{
  "num_hidden_layers": 8,
  "hidden_size": 256,
  "experts_per_token": 8,
  "d_expert": 48,
  "router_score": "sigmoid",
  "normalize_top_k": true,
  "norm": "rmsnorm",
  "tie_word_embeddings": false,
  "learning_rate": 0.00289,
  "beta2": 0.99
}
Below are experts of layer 4 (counted from 0) of a mixture-of-experts language model. Rows are named router (the router's row for the expert) and show model dimensions 0-255. Each number is 500 + 50 x the weight over its row's rms, rounded and kept within 0 to 999. Numbers have three digits each.
Before each expert's rows: a language model's description of what the expert responds to. This comes from a sample of Wikipedia text that the model never trained on.

# expert 50
What it handles: Words and pieces that end proper names, like Street, County, University, Spain, Jr., and call-sign letters such as KZHN.
router:360341533394478550444281551598524477589556404579423493525465502504517467416496553421503498476430555428508499431565409472467574432496506472514488514476429495446503558553435514457548535501444432421466475471462599453486496515527434518505486519420527560460465502453566502464558488509518539432511490432524569454552440495534533525514528572425472458471503454499439598477492460525498503583475529507514502473497525516560501425552453505493565484519522438559483519499449561536474472469505470569540522518402571429507423513533499460500565477502484517429498535516596556508476477558551459481464536510481472480526410527480518552563517537496587371506475489415467539475552486512507485493506415494476443579454472511447492507488435521489488481494440492496486529407442403431512478656428446

# expert 48
What it handles: City and country names and their final pieces in sports club names and tables, such as Ballym-ena, Falk-irk, Hartlepool United, Chicago.
router:515416526482440510581368583513538516481486534556488475559492459572541505370435651498523459530506563416538491493512457528532571507546490475517494508542374587483531519473424523486477481507458465485460461447494650461536465508523438507570465488425541458575492536487537454509530420520390437504467466573529613505520465526529441517534442592497434429514549377456488429495506538512516465526523599479485491482490548422480484480584552465466541463457525451555554542554501501425388456504467476483441427498498555468564425449504442522476500417552483532427441605487498613539529460508539462466474510539532563487544401460559472526522473490441517494510490448542360470489546473487484481574461396494448435477527474531521490505417472520538529487532414473492482589491430403497457503592460435

# expert 36
What it handles: Determiners and noun modifiers before a noun: new, this, first, second, largest, previous, following, every, often before season or year.
router:526454555522443530497456501438545525586553463546496410552538412514533488548475535521435532473540491404486568479494423495441502480505459511533587514487441533588479537363466482393602486500470569460448506536499607516483530466478537462466433496457565432563436441529556467501558514533500468482515514530501468506570342469509466526509480551400546532509492512468418501417533441590498546502472508513534467553492468465562542408478485551453485448427525431469438529530532479431506462487547497567534528503474490492541509542454511507334561439489563526528502517521677534477443453544542491457542507530486565500510386420541389604488385508527577460541540480461432459540605466474592515497467542548498482458515461496533497544492424452519496511488519458431511569389538426432468521497512395

# expert 33
What it handles: Paragraph breaks and line breaks before tables or headings, and opening quotes or brackets that begin a quoted phrase or title.
router:498525598530490505513435541496538396577581387524472449481552551468532453435592519448495500452451523494522602496445433464469451502552375427533511483466461516530452474417522514531577498435530433372521448412570481456592494513489435473534557475388466484460420560506533531472511514549436551544528491518558485502586483502588516462464510578505412486450492450434510488466546472504544540516494500610491364503488548526565452444467549511436459475406532583607519449477493470550497485555482498574553491503518446523511505453558438508541522480568450429478489606507514540524548431537442564463508417508547548537431382445428477539419446522496484509514496469441552544469499474487590464463472477446538490522434412552431541524487490442466405510510580502436499507471514454508481564642430442

# expert 45
What it handles: Table pipes and short prepositions directly followed by a number, as in | 62–286, on 7 January, population of 290.
router:499442578466453526543311548582510525529466474573445481547529461470472562527405525428444599415483563511532470381571425439593433490465501538408419588464462560495485506435463446448517550602504563474499479447482540460405439572564470461471516485466504556523494503506503448508535431452513450495496557451622473585606459488514501504582507484516471487503490556518408483489528457492512439568525585508459516486486527436421447482598539486486483415495460485498504461489488503535456504504539493448478514455533557441490508475420560496401494366562560518506501490476626457517510392520462488561474452434498566389478402593534437496508550480539539465513605543507439539499544500493561456562420439486496530550502424441502546531472532468489511572460470522455459473392493476490526486493529497

# expert 27
What it handles: Taxonomic name endings like -idae, -idea, -ini, plus closing parentheses, closing quotes and table pipes ending list entries and cells.
router:532427590477590511492477478437563524559455424554493460490585439496541503470515608460337459408501495464461591453550428428545433500553496543456520473475434575520506490503489550397593512446501479468484433476508567439603466535503543513419433504490497597563505416414527460455595560462505506534483526461535494557486452468539449519484603520450540504430438493483505491611506509486499476552538598518503520504536486530460475424596430523511427489484527505618504486486503472464395535428503490486515548458495557538544559488497537510489486587546552512403452497575555551547456460601580554551523487602545417519506381516514521452483579585586529465571538518513464591481486554556642508523491499474452457534532525542466496477551511473534467530471481579511443477482551507416454528520479544

# expert 15
What it handles: Leading digits of years and dates, especially the first digit after a dash or space in life spans and lists, as in (1706–1785), 2016.
router:570572478547486422498470417470463538610558516452485497557478540535589416366520484528486461442519443489613547395440470414514484521458469548491482547492422476467544442466423519458495477532479533429574474475461506414541485547452560522407493484501476595544540429500636550535574475463553507497467484528559485579568469459490523526434551490501554443437558526432549527367519467551429496445496609501491497439506468479513472401537530440539504506544459516513472551485470544538509494475589468444558528457466466509506505513559513539514488468438439488514539451514619482484560433510606510443572481535445518513456392612558420511493502569509468476506514485485542495466535438450519454474469488521454384479606517416495509549459500458526459576504402592471528544447509573429546599578548452

# expert 26
What it handles: Prepositions and preposition-plus-article tokens linking phrases, such as to, for, on the, at the, against the, in running prose.
router:461527560486527546550418463606446549574479546574447402547531541514562554455482558392444616413493556525526512488553449527491536541516492498550450558536468568597494551395498484531553520456434517570525527505572568489575487459429489468465487402485498538511486489487598500505462401454468514507358524486638582528440457468460460503432438561426516482500554419489528572438518487537495501452488498521472472483552531417545534544511473504466515508481591518480493527529489443492524500460567467560514430494510505551535508430497557419438493405503486506394478473545608506481499427486593557447520506554484459513509398397551454464558525483551509376494505509420445468458460500495491483429517427472383522564548467437474544414543479470526446544519445524601545550411445472503457570490483457

# expert 54
What it handles: Conjunctions, auxiliaries and main verbs in narrative prose: when, because, whether, that, had, became, managed, to do.
router:524516476433576555464372385488514482602532523613462534569566437496447530465468492474505544522483552408677496458492481472455586460465516520471428508440458546523437508437413526570454515593518421450485459513499568517522561463467441457528512507449559505536520394513521507512425504492442482464542546503498528521584491447426578507489505527424457547471519412502486545487512446539472480533506478502467439489456470472427438475496509480467529449454520583545527523591466463505470520486499482526501547463561547434514451330487529514415576513403487503480542602478470439536489438530561426527457588511530525508523360505572534557521434508559608535528584460553454477508557467474552456465533528566472512516510491508416497537549532427580492557516493586462488575443477418413417541484500421

# expert 17
What it handles: Head nouns after the naming institutions, programs, media works or schemes, e.g. Committee, company, episode, series, program.
router:374433584492462482499382477578547509559511477516439471527553545439471437475430486480496545436477555483554515495491417504471535441456592516539499529480441614604497515483445543467558490541524514469407479481497611460495538526496518410368530429499452520471506501442497585561564448521511495502500457500528485506544450445580474529461556559427530577455535506421505575454546406575481590622510543484537465470555587479487489438482505513555487504487524456557500594498496506559509515466418530645498496418405542482553505446444452502462486497521522464406499519510603530492482424539531497455501532524449481463482421531479424499503595536559530460540478510389536561537531503507487533482483436458553507512473452421408524516508442515542439543407517564461569545426430444419468520635479443

# expert 39
What it handles: Word-initial prefixes and short inner pieces such as un, dis, res, sub, im, -is, plus connectors like or, =, and heading ends.
router:465551649538538438520373415480562494519533533417462485523567513381529421577545528532483446480510521470508486497499372505519516426468470450456456455464462544452466506503511472530632505532502560547502464510518518484600442586473433508431494551535564492551513420528539475528473450490442539408544490528562513616518473497468596492500506562496484431585461525564495604510453485516578513459479551509516513511448552555556466466555485500476476470429514465501511443536453495514415458550472419520485470526531513435497528411472483477443501438469435481493444566508522495530524513544556615480552435501407476543454410462555462479500455559583537505533620457468575499537550520447501586580508478442398495605492498540490517486492511608501505522481500551435580603498433502389412532626514487

# expert 28
What it handles: Domain words in infoboxes and stats: yards, goals, points, guitar, vocals, species, Kingdom: Animalia, scores like 6–4, bowling styles.
router:522528541495546428525435503508555577488610458510498542513522435536536422536533524458400401504483487496435529538532469526497509511453515461505498500404474519577517530493364482499539456426347519442528487567492546438498513396450575516433429438430581536581543518540498393498509571461496554493488494522504523571536443472546526527509484563522512476511412488462505435524478457599573474544553493353482536496544470559488556374508448483509438562454467566528515519497523464487511558496595575505548488569535577435532542569496497517463510456483565582556499505532616568558488472436542551537471451502572480507473354523541411465491586593525480528520524580537583491537593529553474528500456485459392499464477520477548505480502477480458550503441587598492503564445480488479518566469438592

# expert 40
What it handles: Single letters or short first pieces beginning names and words, often non-English names in lists, e.g. b in Oyuunbatyn, Coda, Gulki.
router:519572559574455467534378509466519518575500476523478509472585570504529461429540530458412547461477527470459514514454495492486569491594505570574533477466459546485447485467436495511460468536408489443582539451456523412554469555449504525571443518458526545551379474422475526510515468478514468540450372507589488489583549510478521484537409492472521508510534457489499441573495475543497473493542508474486479547502574490514390549573490471444511482507493469417568502478472485429461505469543535559532577481407594418582511500503531447477547455473529512496464463602560415501493471491536447485549590554516524456492367471515492455527466464490479507461447444488505453470588477508518509581543467497316497642483548465406441469359436463592477510522472385483546561514550489509378479553520454

# expert 11
What it handles: Prepositions and agent markers before a person or object in narrative biography or plot, e.g. under, near, against, written by.
router:503496559514472558516404503591519424607452540526475445505497490554524500505498516420468643481497622533472515437484463465480536467521498499536461524442454554529521533501546585520508471502408499531489410471427517479580486482516506546504580529455528520490449418423595412544533491526395448499510523496494472587563492462456537539450457528510563466562483445474472542524571489665422472501528491611486479544595530478495478530570574466501507481517466530602539486528489505546526475523523415419508558431491475525550503386479492522541453454475501496522482438570570463569466409531589574518510517535532597483493380524522512463538474549619546400514491485513599513455482561492483520548536486557490445588509409472378545448467570444527530565570465554515551531422538433484417509587518471

# expert 46
What it handles: Possessive and object pronouns his, her, its, their, him, plus first pieces of names or words starting table rows.
router:533484432593474591525462501571493549583517513490536443549493517449584565430469434437535600481403479514428545517535393543391441443422492561560534566445508552515560467470497452498423489502434443591540487464478606428580596528618486507497533504445495492497436480429447487499509447506491444573459557504499510496480520397477550456493472426475515471565534523499430638502514427584616544420528506485470455487534503459474497408504569508523432485456444509509459541516426492447445425451551475501490401461426499401536568518459571433446467474530487536506463564487614529518529465575589494508538485556501491564500396509532410417457473511511590458535573544487513572454503502460498480508515527473531458502482445455426505491522489500462509566562484553475494566465517515484475490593518366

# expert 12
What it handles: Paragraph breaks, periods, section ==, coordinate symbols ° and ′, rare capitals Z, X, Q, and bytes of CJK or Cyrillic text.
router:546446550449469523418422500438524479629535430475431456521516490548521482424516512466540516461416528397499557453553327485482519535481479472486490584494555540527423481526437561538503522531465442446554367466550530453662524529505413500427504481463470477517476473542536521533466528500527502508513457440596416657508481461593556523382540510523412392471548436443486549441508426506545491485461472454571416494518539495532456497497562524501479495492499485452531486504516453509461472479512549537488498477460482517447645475484520525475573461511498474556528455528512464484505488492453493516495526466416478522483387457466470515513583514456500494493549445461438531442505525519524500493473489499464506533539435535452575382488443448373502499481446461423596557557505406448523508649542398

# expert 6
What it handles: First pieces of words after a space, such as ro(ses), l(entigines), 1(995), plus subject pronouns he, she and ", he".
router:485552573533556498523436343531465487667476539482496470450537463493587388444544462485502510426482544465596568494507516491546443411348535497526460488453513489468487498494464553509523450567418542437572449481529477526578505512596451494496484414531510532444546490519502467462551396421464427525503464496552527491565415470445527546537450512497539511488440571429482544499544455495452423435469550521503469508489535545558481514562419415536492584482481530504545543398446586474439459517589496498522521528424483481510575588465425393450519398492496513459485457510569420508498408583501422499466389510504495501551374501471432541508472440524513563511467472431544521464505467452502502537523387439396458479560466435466483526488476544526486568498486542566511445554508539457558551556524522

# expert 47
What it handles: Plural suffixes and concrete or abstract head nouns ending a noun phrase, e.g. areas, buildings, -ations, -ies, features.
router:360453626484477412511419537536528562578553435632469471561517472473537463510417541458479551432487523449577553439557386483467521477483543427509482480479448552536557536504489538433578497526489531449407444524502566476493479494483581486447540415487517553507546484409438515573509433514479479475464468524567517524565411565626494571519521575475535474462469462473523534477520397569514563595499580467480482551553541481457507412458493480575453566469527470540625537516515511583515499452473532571557537456395538521552440516423531502444556516465496481491482510483581573532488455552536507476456549474525507468400408513490426470500534580571534491587491592411490555508563510550443535493442436552482473527491470473462531534488451550450473569476514584494507532450505463416490559625496460

# expert 53
What it handles: Line breaks, headings and field labels in infoboxes, lists and tables, e.g. Species of, Population (, Date, ==, coordinates.
router:542480538480514400580481489606545537445544419507455443503488489469602474529503527494578590488474564500452506513491489526486487573480514503514517523478446541481523576533443553520523430531439527579469524519489579480539462521523487512496489464490564597503451464503515415516569513475557535511510449508512567530627430447566454450503499544392577431511533479521440545465493499485568582564514523515536481456483457446484506406458498542552517575400527441574510532504498475510482481477503516497532454431529498493511629613461535501496532543437449435377493502495563624526414510555588500450455528437523597449460346491507534629428536502564506527592568492533487539551552548453501561524448495530619411495499412567495478539571453495469358527527504526450531467485531413460597459510544490

# expert 9
What it handles: Competition-stage and election-table words such as final, Semifinal, Singles, Turnout, Total votes, Labour hold, plus taxonomy box headers.
router:550467416466503500444427499471615541569562496514489507471516432578525427544499558507433449552517526447487585515499518440432543450466384523585612477467464528572444494497483564495546549445503530447487541578563533427628535476440548484455524421336495508534488493600554548459426509459497478385550478529522589534528455461484551482554503540497501510455426500480430507429498519532442457524527461543486524500513507528475381421502449459445517466464468468459487547572517445414411479483434419579472546506395541431506563554519534478459501534468526558484378534499577528536504510484455508477455495609545415501486366543533454490484542490499446542521575504459500477544537516479560522536479477514384553405437510493499563549499509483427581471451590465526545521466466556420454575502543482

# expert 32
What it handles: Forms of be and have plus joining words after a subject, such as was, is, has been, , including, , and.
router:526395537427461574495352533586460484591502535583482504555535483506466486435453523481386513535472534513555445526506504436490554446438448525468438523448504546492456557453452471546563577503408496443485418485475579558568470509436430455491362429423521531495441547509567448444543496512451588434419545457552526550560410515561556459613401540463507425481431459456481474470537554536379522507552528473510475499474556548522417435530587477510508493459484533469467501567542568463479528536568451549446506435435526432521518499444558528550465493520523552528499509505454565514486390522528454517503370578518536469479360502517476461534528500535631429520583522474485505540481410522572485548521510524487548466541523483475561499489532562565459557455533527511507538394469425463529498480509472

# expert 25
What it handles: Line breaks and field names in dash-prefixed infobox lists (- Species, - Service years, - Type:), and the verbs is, are, was, were.
router:468482591431450415527492504627512462447515479518535401488486518491608513469497527506559531526461549465513488540514522512438493612455505479440554536412554569504477567532437462537592431560493569561468391463494484458560456544463432505527534475502474481532434551466520487424513475538565528497495447556548578528520472479527523460553433620466575469519492468497505617495530490461549520516557498503432435466516470509547563473443493501617470556389612509615508541545468477469455494480532511550592476449564519415537653554502547504493543545465568462498527484582519595559528470441485535495475492515491580532425348490564521534453568528554554437477565473513556462544614430497499471581431514547523465459547482527545487510461472534461423540569511572495572496445480470486513414546570554

# expert 42
What it handles: Opening stems of long Latinate words after a function word, such as jurisd(iction), oper(ation), gener(ate), collabor(ate), alleg(ed).
router:475517488511429514463430467502520487486656487489511436549557556512518475414476573609487479467503557504510475429514452625500519488420483523473495520463518591554488570486388467475453399558518548453474556506519559496562568464474486461526607436498493436448547412512514456535457405475398409523506394537542486463583509471532475512583519537454459455465559462551471581529487524431466487419499490493469452445504474471569513520474553481484523486546474383559489534526461535559500545466568424529540469521377528455520519463377432527508534440520457504418504515497541415577396401532516531466513490505427447517505387501494403502463439448552477506575543491471496513537526509491547500484558415529481511496496492491472466484385510464446439542456569477488544520401457536504393493662487435